python train.py --n_layer=10 --d_model=256 --d_shared_expert=64 --moe_layers=[2, 3, 4, 5, 6, 7, 8, 9] --balance_bias=false --router_cosine_scale=14.0 --groups_per_token=3 --lr_router=0.000755 --vocab_size=32768 --norm_eps=1e-06 --beta1=0.95 --batch_tokens=131072 --seq_len=256 --steps=4095 --dataset="wikipedia_en"
Below are experts of layer 6 (counted from 0) of a mixture-of-experts language model. Rows are named router (the router's row for the expert), up (a neuron's input weights, with its number) and show model dimensions 0-255. Each number is 500 + 40 x the weight over its row's rms, rounded and kept within 0 to 999. Numbers have three digits each.
After each expert's rows: a language model's description of what the expert responds to. This comes from a sample of Wikipedia text that the model never trained on.

# expert 42
router:503499565532447524516492497521505416461488575450462522489522483554509433457533497464444465589513557458485466503502492465531426504531459536561496550444434550464513498446561460444548524520505545465470504511440559514570479535543467407585464554425575459553507552456484455519460472514513498474573445541467482437504480551488578468514536517501507567532476557542392497476559498557492487518534511502501567487466456479550534519512502501448506472432455536514503498422456472492512504508406491474477447451493460467493513469487517510578472510446492515440504446502522450519530499499457526470510545472485462514477486548481541495528538461467468495514450471549511484441538529473525423491449491458497510501504516466447505500542624528443476508589468612499517458542500521489574509476554466
up0:520463467452489491509533501446498509538540500468466511454522538479526640502531504504448508460457586461500428476530447457524538516435484533531474445498504486431561479593409500490511555511510500542447453468523490535516528470518482543553455519561462516535481476514474555522510485569504446423548488512503515560478573438441486496498498492579475459488483488468586481445496408538540476470503506467490598506463461480541470545493588436442497426505512468528483569543531533441507406508515537448526456485509588523521439540478560531494473480497533514554537554528499468532577537485438471507512450483557500512486539501555505461469519541507521463588516588483467503470522398489497477484486457487491537438471536530500516510517531528464534506464446528567469528442511519539418517524486487
Description: Modals, to, score dashes

# expert 58
router:511558502465473487515502517511502436491432502511548530525477503504544457471494494492485466480439446460516504527578521454449498504446505544476490461489548495529379517472556392467439539530585432500498467475508476514477457553471509475505463502523542512522404506508500493478493465499450470470435536487512506454450531533490509566503504458552487561575460480519502494475550480482503538543555440510439455490502533429487477530495513493459524526536424501520538501561430494565434515568495449481517507489510448421419480552485528525466411478566491460468563510491548565469510480525502533511553475488465595532543513471496511482472534518496450480464541495494390464453440500534531480512545495506571475531506512519471442504505410411545526507494564551596530474514392503476479407502529564
up0:530469485532489510492504536524493502474560488585400477512530468538532519487429433544573502442511456469505504479491466440525465438573608516481538514528547587559545485486512497525470476500459488519532439465513525520478505517433500571545434505516520538456496521507574506593531467520485517529465542455570541449454497523610459412534453539527488552495513564438497491500603483574511463454477489501517458511386449501490522533508526532459451536462500490485534444539470550449482479495481449470528531496495520513526470513446419535553488615504496470521504503506491471578521489487446582549496493563458503539468563564538521471489491383484514511506473439516566459562513491476497476494569477553512512504510528507519492499475489539527535552504495590514493520494491547481508439513507536
Description: Function words in prose

# expert 62
router:480408542481390485444439461465510385481480498481442481464520499520504506423490497481464509518429528496511545520516415456559593505470499470469573466528484488508517499518515473460410542520439507487567476470553456538493422491449543542463495478555537523513549560452529457505504550466441553458554501523528552501468568536466510561508535493533551515509474559504545449496530509591490519505519562538469476473554464503578508519512529477381483502534497507466552564482492477489480551439566561476535505513476511448570452551488456520476468495503564516425582496484561519484529417543471459485443550519553525511516486532529497489487541453498454457512523549585512513475466499493552498510568465546488464554519490467411434466481457488490549513440492512519553514499473495466482532500511548
up0:476587438439467448502514513512502475430467550509499437430530474479454476515446449464512427516541479485543493556576507454504564509496524495530446500433448490443559447535416543532537483494532453535479474516536500500555563496457519460513505386418449519555447491486484560537484453534493477557524487457508470442507485448572490453429437428540481477447513515432481484457461530538550531475555537501485558503514535544476488452449509485546465539475626533469504544499447513511450505543502522535498558513555457473613531489503543495488511521487518484518474474454512471538481584470498489512507486526565536498525492546457477545502464503447443551497483518528465459503540520533527518462422507453563559481532407455483441521552495501544581525458482548472550560501509492533435475486501510
Description: Prepositions and subordinators

# expert 45
router:526475567525420465439444484507526481498489449477559531470481501509562471473525484444481479545413495471499500501454522485518524513497556452514529440544587526494483551460486466473503505453538546494516455571541537494467500567395521471512503446538507499489557572475491468483541504515458511427514499508507562493555495503529469551576478492540551511426510527587611466455522518552491539491493485460407503472565469450535508531486487504487503542549468525509522501445569477469490499509537575509500489481449495440486500488516567489470434439499553483483544469512584490476479464488497536454517450475529454496504434572543481485486512494551439557474476517571507504560453514491501514538617511526505476533532539476420399476494562471436478463384490607536496506476469544526436513494467531
up0:476452521432505516525449417506534460470561515423493504521517509550517439512478455516491509452472514503530508506436531566596460528488536489526443470528538523558402543535516503504455457606453525543527491534564457489459541496482468473485482485485472519470538547548493452497473501511461539489432438463416485466408462541570462492441498563544530473560520504480496512463444467505483515550435472401494452506497551450472517480511432504492551498418534472468502617525472522448431566503458546498531480496513482480474473504545420523580516543541466593524507537558477549518466522518470512478438519501553542479551525450508513527453518528500479403498557507551552516454464477531526490437494541501469440444434481498484520461516534555500472510466557531505495558502577531458472501478459466
Description: Transitive verbs and prepositions

# expert 53
router:515458537509508513555480476521398501506485469495486521532513465503421465600510523541503509466512527519447452550474507552469439540438475572459478513489538508479580481525517576502457532470487480496428584517470598553465483453547429514546487554511445543487426456565550504486457527504411509541475494441495493579490529562483458510474576461456509504561489498503438540506538467422412459492510485530553497464506517479559552512553508486632452501466442510463430526504459501458501461482488506447466498519469475529499487498445523457540521436433520505502490566471465542540471493567473444521418489482478563579484476510510531532488509527503479521476510522490505398486489478455511525575506446491485492467508474510577500485451401450521573518518497476523543470492496569509511476446532460
up0:476438472483522548470493475455515470546467474481515424469499504494511518477496488442533562493463526529498457554548477439519490539532467503509530512546447510499459511524476533485554455452462466456474511535500490561474537498510513474552632518497494544448475566539514471501542447494517524530433505522552573509504483405514560485528440437515470527498557485521508495468563460444498475449507552489521522500445372447418489407519488544436472502499466551517551506552556512524450571447474536589534506498532502472406465540469433505523518503538491458489481417481494543531451406503512447470436519498488526521493506519508515559572540518502501461498444511586544465463501514540503545471533529493483500508583507573514524566507500538546526461477474489401375451496490506485495513586525485
Description: Place and institution names

# expert 13
router:468588457478552521530585538488496473522526503521509464455497537534461503392505531536468499499573517437413453502572520530470486441556471516491436565424533556512493483462524521535472440477577479498483500504555473569549494485530456438521480508584514512565491524520502558514538501497526515526516534516536504513512511465476502527503517498543511498562511408578407492535509536499445482483440426512436538474442515518488487515509518451503477494479491471469519454514442487546487499438507549474516438516541490467530524451440491591485455468416590483517559547459561471575509525580452407445419493453530468527485443511440480466526533465521418500524516544471479464488457580520521472567454575543487532492534499512548529550495484450469475546492479549506532501518530455573495509475502445
up1:516530446501530532469425481533432514495488525610542476474525551527497495503522461486489475403532542448570540418476437478481539456565482494526434551507445461512511514455548491504526526527544517521555478472450431512504584490462523434507487523511441549486410526408534472470519412563539495516393458514558451497524497487533446517452556531501574543463435490480473486495480546549438470517524475468425463488499469427527514550423464468523512508561513517501478468495502575491508563499525545528577474532517426521545548523528579489515502458524529473529574522387457545497480478509497530477486462525514483512434479497507520475462471495544511510506460508525433542469531479486471449470504448441507486463515427515502510509512510482492410540505473491551525594515437500556551460557488487
Description: Proper-name starts

# expert 7
router:500562428506489519407476544490430526508502542505536495494526561409527518450501516511525498580466496518463472445560478490502512460541467467485450468509458502534527487493424561526511460381548446523459505539552527496535455531556549507430471486495422511496520494435487517604518520554519453418448465528437467406520501395532532446503433485478493414447513530526469436493473457491436527521466439465545543524540478495484587513479492495523499424418488493491483479502522541489442518481505463496464543501500491464500567559506465504539484540505495459612479510464450476532533526467461487508558446546498477428558493481489478500509502497443396536553524576477485514490534498534438503476496483449501498553443488494461509524544489450508535463476507491495563554551476476573487504510580503
up1:486412479505432524449569524554515525570465492503467501446524481480494460512503483447466462465443499439496501533585514491525521437519440511599421460528536457494457535498532431608457502485491556467498458481502528524460601531444571460539517468459460472495490525543459511494521483443492478543526463554523508518490529533512558513454443500426515516455469472518487477488530571513464467492493506464454572522514592504553549440480519481506534487488610450553555527539490555508491492627467570432512521448518523447442490441536457520507528527485487550498506491482490452479576503477479509486472454519563508488494540544493548585556507513531482580529451452490539506499522438501531415488535458452475482494523457545538506500500475554557465483459502479487428567507503538431462483566512480
Description: Space before years, biographies

# expert 47
router:529486533550505478440428478467563551492450480456516494563489471519519526518504474546577500501479517425488462454513532490442533505467529487519561443587548564434449431488516430530440528552480539545522420490503534505547488599447453519543453568520467491520534464536508470504500474573561456562459503531548523480507502485474429483544494567471489527560532582520510491487478518528556475487480495507452575477453457455515501462568494593428556524542510509448469519473551445482477532481523478479494465516526435506488469510453526500468516476504508500520509463508535545512460535533434533475559503590414504480475481517574461523493490477510450479502470500541508497499480487518433532527573497513461458562487543395403467532501515446527503510424565513534580489570546454491471588457471529
up1:533383531458475506541535544509505419542502539507503479512525496501519536523477456530446461497466451611522547497528481514520458536469521500555497498479453521445559491452454467540516400539456470532562502507512518495486499544503528502518435516444540559481457509433551528464481488493496473428578459565562435495522552511498431487572468442461535438460465511464438487566501558539492509506490549507480497514566418511482442454468524532535482512428519529559549462475524564440466469420461528498507493526489560449522495492485513507441521534538531447485469516428526455452455471452592541511538501397503478503545508495481535480425576519502512451454438587502516537416500467502565528519522487449500445460535490494474519509514497492485427534504463496447511483489514573486545444423548507
Description: Copulas and linking verbs

# expert 0
router:602498477504527548447564559456474460469452510489505555512589497481500477478535472423470486502506471509519420498504487508479480509478450543538514497506530456529500497474523531519477544481602532521535498448451556476476524464499515518483487505512482480488531473568470453521466503519517498518492485487555481498501512540479475577498447480532452470431498527464515458493487609477471537506485495512443523414464530533508565533557497536398451433566481487498476439519418504469489492506456492490450623493464529531487597576514472569481585460512499452526623502423496506527484494495490488522546452491534446460472565479532536583536448488482505533490501515523538490476546459510535536522529459454503468507497574459542534423481501445572519484492414469431456506453514427451479455531419562
up0:522501497514535436497470487521498500498581534540565466492494469530490512525452454503507501465588491510479474481543555498576422476441509539502510484539491494453501464489452541541623524482502549533572475470510507571464483464497536550565424380496552472507530487518560471422477475519464498534449496484560554453484466541512506506484503546514533455405467488554499583435504448490468525504588566556486503475542486528532570562422477550487442467420474465455431395502440478538434509508500420464517463504550470525510449484507464527478432491536482493502483504510501445449482509448511464491429496564485416521513505533509509485502529485497600502487525426489442516516407578528514487510442549495472519487465481494490433475510521471513537464427454534491531510529507525526503548472481489
Description: Table separators, articles

# expert 36
router:483542477531470522488447497470551504409469543473505478552491490505536525540494500547481567545447520481480497476500558537501503499513461506518504449536429517434425552489507386520400510499456453534524446489481480520503427558534503491520453524515549514464477522481584501474474507558548478545485480572565447496468492474475486419437398483540466571484511552479493497514438529469552461417581582481528617483432496510455472415500453578471509493512560510489513582534541505624535549481467481559484493505484457532541473587500491511504535540538489508514510521551519525519506488485467527440470553462488501515515487495503462485498513536497520504519521499543490472491467424465533522555495483508512533477538518508473471550476449531597447467454501484427571532516498455414530449567511473
up1:426555508533493465582529431464466511552489525517483530487508439485458587523474496522491534440564416437411525407514468481509495475493523456562440491487480511455527526505426481472434509549557455554407489480470506506486421520524535571505482458547512466532399470470513480536544520550490526499515480577546523443415480532509445452502483532535492467448425471563508513527464511540546502456495524484502551521440478505516504525545485515538485484477636464419520490463499536437466483489516423541495528547457456551579458529505503479498522508529556483489511437547524478546430455506511567478509490522504473514475480522387503548491513545490534467532523509485445564492507496490460497509443516520541555526495441494502529490516479453535498572466480483498588590504494549522492566450474475
Description: Auxiliary verbs

# expert 22
router:513538542520477504469507513560515558540532500476524475407478486465520466519532471565452522479534432441431512499493540547498506485538578636521491547503458547463515394455449533506552529460475502531499569509436497453495424465540520507539486525501480494480513443554429546537489511456463524511473474462504499519459455511529465503473525481463512415463462533530527519514503480471449411549530452421489533504536533572576519464512512466539491477503546491523466499487489453454536496501497466479513493527496513529606510423505452480541476480476514493519391500460460490477552505459522444519550474549471527539500531532468581490435482509482472569505446574443499495501547500519520506542436532405467479464537462396555449500544462434506552404504565474499508516480506579485465516453536444
up0:535500438543497495467505565500505550459513513543508504533565485522614548384459420498554477450464499512499422511443504530546540415575512555476452480462498449476526558526442478542535518474537558486576477457471458515452515476442472450491491527489467489600432510469464514517487465471470457519456533454480453504455535559490447509484523473457543531494482558523490466435519588560431550463419558510508519515475398508515495450503513472459571561509468478513493487554574564552473526473501453541485512561483541543496456539485456530487565506512439502448526462417456481459441538551499462480568467469554469580530456516492522472443500490489510513576542521447505501487476468451499519509460448490541493495489495490445538468443483506513555512513519547456509498476463513526495508537400515
Description: Sports-career list entries

# expert 29
router:545441570485447482448495447464498513410434444474458490507547459540523524399537502505546566419427486492530453532514452456549566501506439483546523406485548507442489513497469434522488497478502518495472425516520478486467485469403508496501516461530571551462514509537539514568530496519537545480510478495485530526516505474451545488527496498544475597520458514508496533471494447480492550547487502521517464452556570474525558532501489507440512459525450554411475483566430465445512455514433498466523582472449554485556451618481475505488481518485438511481558508470553563504494488538455557511461493556530434492467506478524487478522486476560519472526510506479531430494466516457580518542547451571520483532522589522450527492474565475532536460474467519413502489461532447523523541509523569
up0:468467516524480498485532563513504509446531476469507510563499534447501471531489575522513515500538522505485530445490532576513466482521417473495528543539504465553496526576460494558490540469525502522505483492498520458535535520482509486437521501485454510483549468539490484569385444493483533506482467460459460586531477515504449444485519597503447512457453558531559525493488469497495494513463495489448430471499491508540477492528451571490523514395498490435451471519481524516608459446554434504491513508443455588489481524600396481460469482521468558504524520471504467555484551497516531480611522465501517536536481438501473433422443490502523562598544412520523552434455455472520459524483550529542521500458461408496531543465545556501433501471562515505544585504539492475478487499466521
Description: Conjunctions joining clauses

# expert 9
router:515474568474558523471521505496588475487488447492472517559549505442403550578507524484539540538470518471516510529464502521488418549440489370504564523552514547536510538472507498494523500505558525476453482561513541480495480532517477449459560544525458463465511503553550475425496506518533508426472549504468522536488487550557506572439452451554508510497447493481517483482533513498572474496407505506513420458514529512476524483519558545577463535469531514493536472489557525458546522472480497535455453501489406455436461472458443490529514519485545547479463471547431462456521489530449526529452469523530497520538578469501486566476565502600430481585586466566593481517538493442547493551492525446480486506471520488523492484459503505498506513527576460532542559443462499524422455509475488
up0:470423523523457406610519499484512526524467491516453548530507442465455491478574454504522500536505462498510499569518560553548481479518562503538478505537480520469477534458529444474541534476536487561520494501396461555476497481491463545546425561485449511479548557501534506439526498508513543508402469508498509495449483449521532508463486480512411470544560543547541499513469483478486515503495456477521527481472476472485477492577507478518542473529535570486440522466415490584498485430444499491537476494477461515569531403545482429491573502434547507546535507454512535530491512541492414518469486429466456495485535494536487518522588486496607512520438511532448510393543471439459430497523444509470516499534527515520393477506468518439510457530487430452542494473527466453519527462531444
Description: Common attributive adjectives

# expert 48
router:385564508472510457541501480452478555464545504490566525478526499527416442543486534485479530539551488476426588551561540457461433491504504438469510529439454495501434490433554494520474462504471461506426550510505459575530472468516459502510523482532438549521559534521411490470516461462550564491531485519519422532503497501511477460558495449510497498517521469475486490564477503546421519452508488501560479526434550487604497397478511549545499552429505568439433461489461529570500519551585563469465484475552485520456487462487519513553463525560520486477471533534501542497432517500500510458430507527495412460487494519541473497532466441474527460485510478561467566533540546501523533510473474536568486513450530505509531600503535484450449469517432516485512507488529501488516519416555464
up1:490507521495385553503474442462512500511523580547532523532491541443470450495488485559467531504484464541559468498478525477524483479488469470494481484498497514542569438513492525446471479448473512492540497579472534537514473501513449411565483480551461554456512421536479522521522449443511509523486507535528496499589526454581524489399438509525465479521529507517436514480636489457516531528468461473434431516514479437509471549484500552547464454521531533547512553546476388485554510519462518459572516543497535506508523429499493482516494488484469526461419475524551529490526535529457505457507490439439459589488420438534486543467499506520532511479537507476483552457483519454486527539484486528411509498469504481525486501449545408545492490501596510489482482476634583546546460505464492
Description: Name-initial pieces

# expert 56
router:466515475511512495535494508522509501464502538466483513526437513594516486542526475487521503484579499445507580508555524492481517571508541463562539470458346486546550509503537517462533507504498484503407567511537515509531513484546518520433496507547507535531484563569567502526530535503461460526463515546506456542492526477563484489540525520464490426588515567490485520568538489536489508437512487497495471537484451525540477466482524499529522488511441552532505439434425543497501510613574422481446475439576535521507540484474528514520447480442497485441478527484460533541500534534542444543474502523480518518486473542561419554507450488423437546439483497576502469450504511561479525529432514535502454514470574490461497522514520482526421477554479526586501440456545507433468561463550422
up0:518509474493539496513399457452464513582538484517505528545469498490504484453498506490496506450500532477483509483424542508534481495481503569468499487506523527545522417511491486484506512465539519485523470482474522474558535511465536507433549491550557544450560475449449482570469488503505545508497477491507506531495549422517460505487503485521466492542483504561493451412475501485524527474487489471520492481490580566574464523581526535434529491467519556509549480508499462448455541495484540436470569413568443482559552503553459501495468453509435414509567460513522584467518551516586514513530499527561432545445519464508525480503539524644524507554580390518505475477488514549484447533542513457459519514547457466442476559377466437470488491530501430531568474511439499526492494550490551
Description: Opening quotes and foreign pieces

# expert 57
router:513556479534471543513543466465540506472456471425505558483496523444530519533472487477512485555430558507470461487538501502455423470524529499555495438531456479475479467455472521443541408503516453550530498437456521445559464564524503486491393434460472543445437482435461468427498509534527514511493454498582483487474511445450500556498567489531460513497517561555538446519521518549582549529524568566429553487566502446427523466575504549616480517512552535475561537525557458437474514497530436495484465535547450502517463466473524468462502480550523466544539515551456480484465473465504459462515481469457491508482461495516567552544529412516484491466437496560481456512490440557515542492516546504489415457495539478420500483567528507489455486472524493484541512507527435454477497437457528
up1:462433481476451585525516520465471486410455548486532377513523504492483455533450485462507491512518532499447497517437406495513551544472501496440472554481497521451513452487511541500517520537447418488460535490527505563524559495539475520573507575534440589487498546424493471440507477442471508497543477448499469510524494478519555497508484537496522502471532498504552534474486452465432472479529537563449496537533506440539497548551448497550476490623554480494486562545480481505461466585447513546559416566589565484556493429547536499514422522469525516520542541407480485464434430454526512438538541488475459573493570560472482448560510532568468489511516488500539460511467552578496469476507482572480517505526491473501500501541485511491521547479493500574484446475518493496502505478516489
Description: Copulas and main verbs

# expert 55
router:545470501478517557441526505470526581443572525483510464499504433531478513520533487538508487488498504459428496541493469485474562532537420492457426524442513461505518453483567558512516542572552460445431461478504459482515492440521461510548458540481549539584454560501481548502476493536527497586516473521470433575442504564569554451445505457536515508523532546476490480474392521442548545521492493500446544516499494480487456438472513541465555487508505460505540520483461555459530497455487534457544517524482492477498527522448530535446434468462542531414467502532528602475543496423563509567589544451539509537452559537521513500524518505453484527472487553441446516549460486489569597486517542470533484514573485532583545490499513504467580465486458471474506584528452516504501508528524470
up6:511532525534511419478485556440541509529506495516498493489429475536479544479568536521474516543466483569423482549498584428504524461515436523500471503555465498490521513457458472453489482472592475494499536473409456534555430474471489543498427476538449534531470495514458494518573488442509524505450557522478527498546546449411534570537532514474517522457526536497499462508486543392549513495445505455513484544519437480517560610515461498523466529521566504529525492572518520506451483549465458536588426481538514554537470501510483535458408507505526489507538553510466473445507460517546515459519494453438580478479522523463527455526568486477525507515451494425593500487441520514494514535569478449518597555539442500471451451523509489484509580442506496406518522447491500474507498442508467
Description: Sports score tables

# expert 11
router:473506506477466458572510515513440465536538540471477448538494495474482478454439576480447472472517513430476499562540492433498563563510494533520549543432449519550511493463514571466538549505531474495456524490477549463510489535514458494527457488523472471617524562489455507545507559509448469562504476532449468502497469528484500483515499531501447513506496463471441480517507450523522460489507463431503498472499491567615458433515552446530525485530485522530455467437438506520497544556576485517517472517540520519491479532439488524515405447492557498440470576565594518575544606511450506450428569531525541499470523543488471487492476463443481446432424489504485502476516544541504502491432500562453465502461445521541527518570494541520592462533419471481510476449491515417490510434540462
up0:510518526509500489537474517526469515446523456511491531541459461498466554525477500507516582461477497476513579527521499454499440491469529591498520465537481519518437541459504516472573560392505474505507548482564450468533528571570523448495487480515455507559516472467483535462472399510468512563545500542493521523512482516486543570478501568468511546441491529558459494457518479545579551499511488476451562532535468529510461487548448481486468507433557502477665482493488542497494476512523575545540479547532569537547526517489496507489477503548507426544471476483465435497525488471438515458486453495554497453443558418465479539487456484521578568465403519504488561463491551532499489463445529535481532482472591461408548478474497479517483523519480478464517570400460540485448511476449527
Description: Foreign name fragments

# expert 26
router:567476553523503557494464526550569534535506543550515516507535499470548512488575540515562548460530504525488466480499523537513500531556485533495587506471443497493519598537576484472483526503509576484454572481487460531467508468476491551479504515483516436523565536579508489440559551434516574553470480536488516521435458495560547437427503463518495477520497481440512528565471395407452520459510454534558441486448538414468513513499498503446519489474516484437501495562547501456539371469516483467469553428527454537462512554498502508472448425504446482505492529525499474482431496379462493509525506550472517542486478510500525460474534486476484533508446446527506552476567493511469468482537500494496496546496401495525491493396517432479501435484496520541547525465526486508524427516442529
up6:452514520469484505487464529499551468460515560476519462480552555518474513498447521517554506524435493504575478481452473481511441483531452501532462487486486457418533468501487458535575537479476433528461494466496516491540458599525561556483521501572442608525455422491481548514452515561492476454551536461501525523533458514524404443493514584546465544499490567475557471492502526505513508560429551540448512491466512497506550493438450528487527541502509480509482482533574537555553449569432460541497462542506530530514582546503531584462521467508481486529527508458507478526524507501486446485523452544564567507588526459449545523446478468569460525487514442500459495507459509448483468469573516461510470510531469435510479508591536551594502499409507499546524512446516492566448490578497568
Description: Possessives and year digits

# expert 49
router:479556522493498375470442477512568483506482518530486484475557500565561481450547506574507499564503508491492535452426557553567538463517474536560493450428414518489508437473491460466531510535492513537478529536492457509542483549431588459479570546505572525462571554492516491459410478529570505469474465507501527506447440539483453502498501518480537506537569484600512519485517513494523472427533502536505485527499411520534479488550496504571586542493495527425538486436498548478505566511507461529514503469504512505563494522520527455476523490518430440457471408502530470497442505494641501537533545475486504508527512524510552485530494541494549510484503491511495500502575480508526494498538568527550540489400557507465524559447484482424486476516548506495529476457520505506592547457428493
up0:518533474547495529521495484466496512541483539509499449503566489482518504435540441545472531493496449516459428558435485571514496484559543460507494500540507502482540470505476573517503515518550503490484516495487545434486526553479481487488540473525519482543561523535484488446553555529513530558529495508470578464549438507465501495510515546523457436503517558453481552499454438549504491478466484521426555499463575417467423525537459518516563515395503603542556460527516513502497594481569517481537568565478574458520542545567480443524477467480483524474508504484508497507480508571476463512514477439531483522507531532533534407580418511477440497397491438520442441536491567550467481523484474556502482566481526499454494561447501478520461478477488603498507401508453512557527574498560536
Description: Modal verbs and song tracklists

# expert 59
router:514470472453591524442461528449466500435532476461497559512485475512462507549481453449573479493486537502529507499472519482464485505537480483554612539547431433529440525536489457536532476516509477485544516434477498448480523546476554481512558459510516485491516570475536483553536528531531466447484489487524513481555483488483522508512487523512549487537541479466583582549447531560505548502514522534596458552499492453465532518470471508422488486528470460511487452601577495436497430475532469497471552410399544538408488465527541518488524438494460454584491497506428459530512491547473444486485491572533458468490479535569493542532462505492554521559511434550568492492507500509445516514520462545539459472536584513420477486480542441563497522512516530536438499549508490454496493587512419
up1:457531584568468508515509493484504533457549466499462513479410547519495570492527533543497451519618509546509496460539518417494456446448498544522473487492498456489465475466446581527418524505449435490398474463458452503476517449545443625605524459485483531522549467506548480484473530525465550486456534506447484444516442480463519538501472546542423463452499534511551550474460445506497552499506515493413494440539448440530529469417548470473453525527504509457446403521459541566476480462503496503519524491524550442530546510491500487447469520552510584528521515472523553488454536483483510479545489532451493501539530521518542543504446453498511452547462480479509482455451466487519551514514504389470552495507482419480488516514554484450541574497523493498467511549512509533528542570516472
Description: Spaces and opening punctuation

# expert 6
router:461460590458589490549505507528599487528520452493518479463530502469477488502520493542528496544505461469531532498475495602537413554492508418498501547530553525501492521525514439481562511477580527478539509507492492507500466500427531546429488520484469488478521441550545516490483538480504499422508499446530563530468484538538429543496449480553536460540509576474505497545547509561483503449519485468617509497574498495561500577501483490481518515492481470499509496486481507493535533469556473440492493505584479454521559540541463511459499539509511520433450464512448502476550479532503460563564473509445492443508570478528443446488489518557554543561599477502482537525444495518524444485491493478520473481444438551565436467434571440468581490481577429517443608500498509477440508514547479
up5:561460502533501470424497537566454477574483522512517469517513537494554507468476532497444468485498548528482481520538581544471439443525510519498471428540514499518566620468487529482493535550580524533484574504524510441465507539465503523528583503432490510546502392446516515535467497621519490560508512527496542505528469557519464529576443442520465429505426498547451494421508539513495508529511546503543516546530471526522524512488498531533564531419520499563520500565471511521456393494522469426483605458511521514541464517511489479470507537482493493485454486529535470469443500479443475510502467503448437494545485529491554417575563483491498449398526566471495556473543496493526527536531483485522498553464508543479429490532458441505462489490519494543558466480502476488521487422491413
Description: Modifiers before nouns

# expert 2
router:539419485526447530427543515461483478502529517542402470499528469497434524456516551483528603568428520487548474487534479521500502571520461476447537505506526456523459478544573544536454572579442452458557497503480487503412501505526529510535469545501504612457413553517481495534529540491490515506488534458569506529504509507466351511527493536466473516538472513531498530525487437494522524431505474495493460493542513534493521538485419532474537520545455437525548466530374518527493503529566530508565450544523488499523492506510483467487538458519518471478481534470424528463464455470566513484447540532444554458477502463530503481533518549498544556495511493558533510494537447555542508522464460529492431524485483506556567426499421524550524523555532495489442437509480451490505504513510601
up0:539523497526545552494453475486482453510481518466513561516509425504476511508425520473517502436596557512446463474447400530494486490539534520510440469546454503494516481527499518606459584482492514488458499484492511502415495503444448468524460499494508533552489495454462484549455539577555410491524488458506524442462471517425436445571499591515503528472520525575502491503520522506464457495537525462499555472408471436451453556501408478538510493444487504479465493434486517500553523479567537563483521514534483574509426494545459467464475511486472479515420538508455512514440528475486562460520513504463517541505506538546531515491508466409502417551568482545495554507538559544426502560510492516430501424411463475514463496546527495490493457463481506575455430507494549496482546524446528
Description: Definite article "the"

# expert 21
router:589465493502520542470490498529526514541542440528446517526515505483542501445531580441502476447473492492509494472527451565575573536551490540489615439489532557564429519494595429509449511500467460493488422550545523504450529535464573473488495518535533541507524527523496468442451452468431462521470456514523513540461505487478519510518492512517427594609524471465466498514555583498451482476508494429428502484482540504498458517443511501446450473545525429534536515509517469549470502535549519564484521497491454519481436563505473495471499472481511471503529467532516456492577485420559595519503497500487583552463446457521418521490554504484490503464492482505482445459501586489571512538557529590517526550510476503517455454413462498513470473503464520439507453512498483542523474489495572
up0:503463472505499604500522423478534504495421519472570559470550498524563524499479473503580476424403471446465463477506444471541501548461529467484466474530527424583482523460492495459480433388578512436479493480515497482555516572516472501578523503574529464507521519453469471414505522577539529431487534511455531559588532543549535420439535575571542490478543490479430539496523570499496477488478470554480480516467433497522477508550450476486512521501527564461516484465453438534501492485557512512487430401487538536472515510515524561533485449455452471479480497533509474479530528468548498518473457451506477532535504489551455548529490498478555497466495479482534464552484434540523495586548537516507547483517499470506413523534507454525429512468432524525467473493530508512417504519526516
Description: Articles after prepositions

# expert 15
router:515503478463556495522462477484492523445518406529537494557482476522377525456514467564528514486512453584525505458439419477545477505504538434532482495504517456488515512500498506457470510413507505481427522432521522489527414518519522432474549472565522532516419530465510525516469521579479498465560477478523522477443415491453497488404493551549490471488483464498468524535460545460502498425516505474512438487516522467460509531462578530500535496450472559423438449484483447482456529479438500499458535516524509471450507439469485500527508440449472529446497557478504513512533430534428527506486440461472414455466391449512494551451511540487533411493549455472561452537504505445489526445465457504499482439439426525492492514516576556529456539503511507501549506531517420547506540475477428
up0:499525440498580543488437535537538512495567545461520518464522513514551514494478426545558457529569538434496429516495497533530460510495511485488482468467513546576479497430448530523517497485488481452442449430495414535493488476457536501431482463539512467509445447523547516515512424476469484505452571465491496539462505490519503550469517495504491560472503543535515443462511538497575437501469466584509434466442527488497514463510455567486468497502501453516596526492506510492484534520478513478420461534417508617480595505511425476500415585605596449468586431455501530463486508559528514490477494476553502475507457473565448538452490456490574547546545449459519429543446540463460484523546541538515494456475483507491480468466542486513490530506523533565526536536470515499535515512459490
Description: Spaces before numbers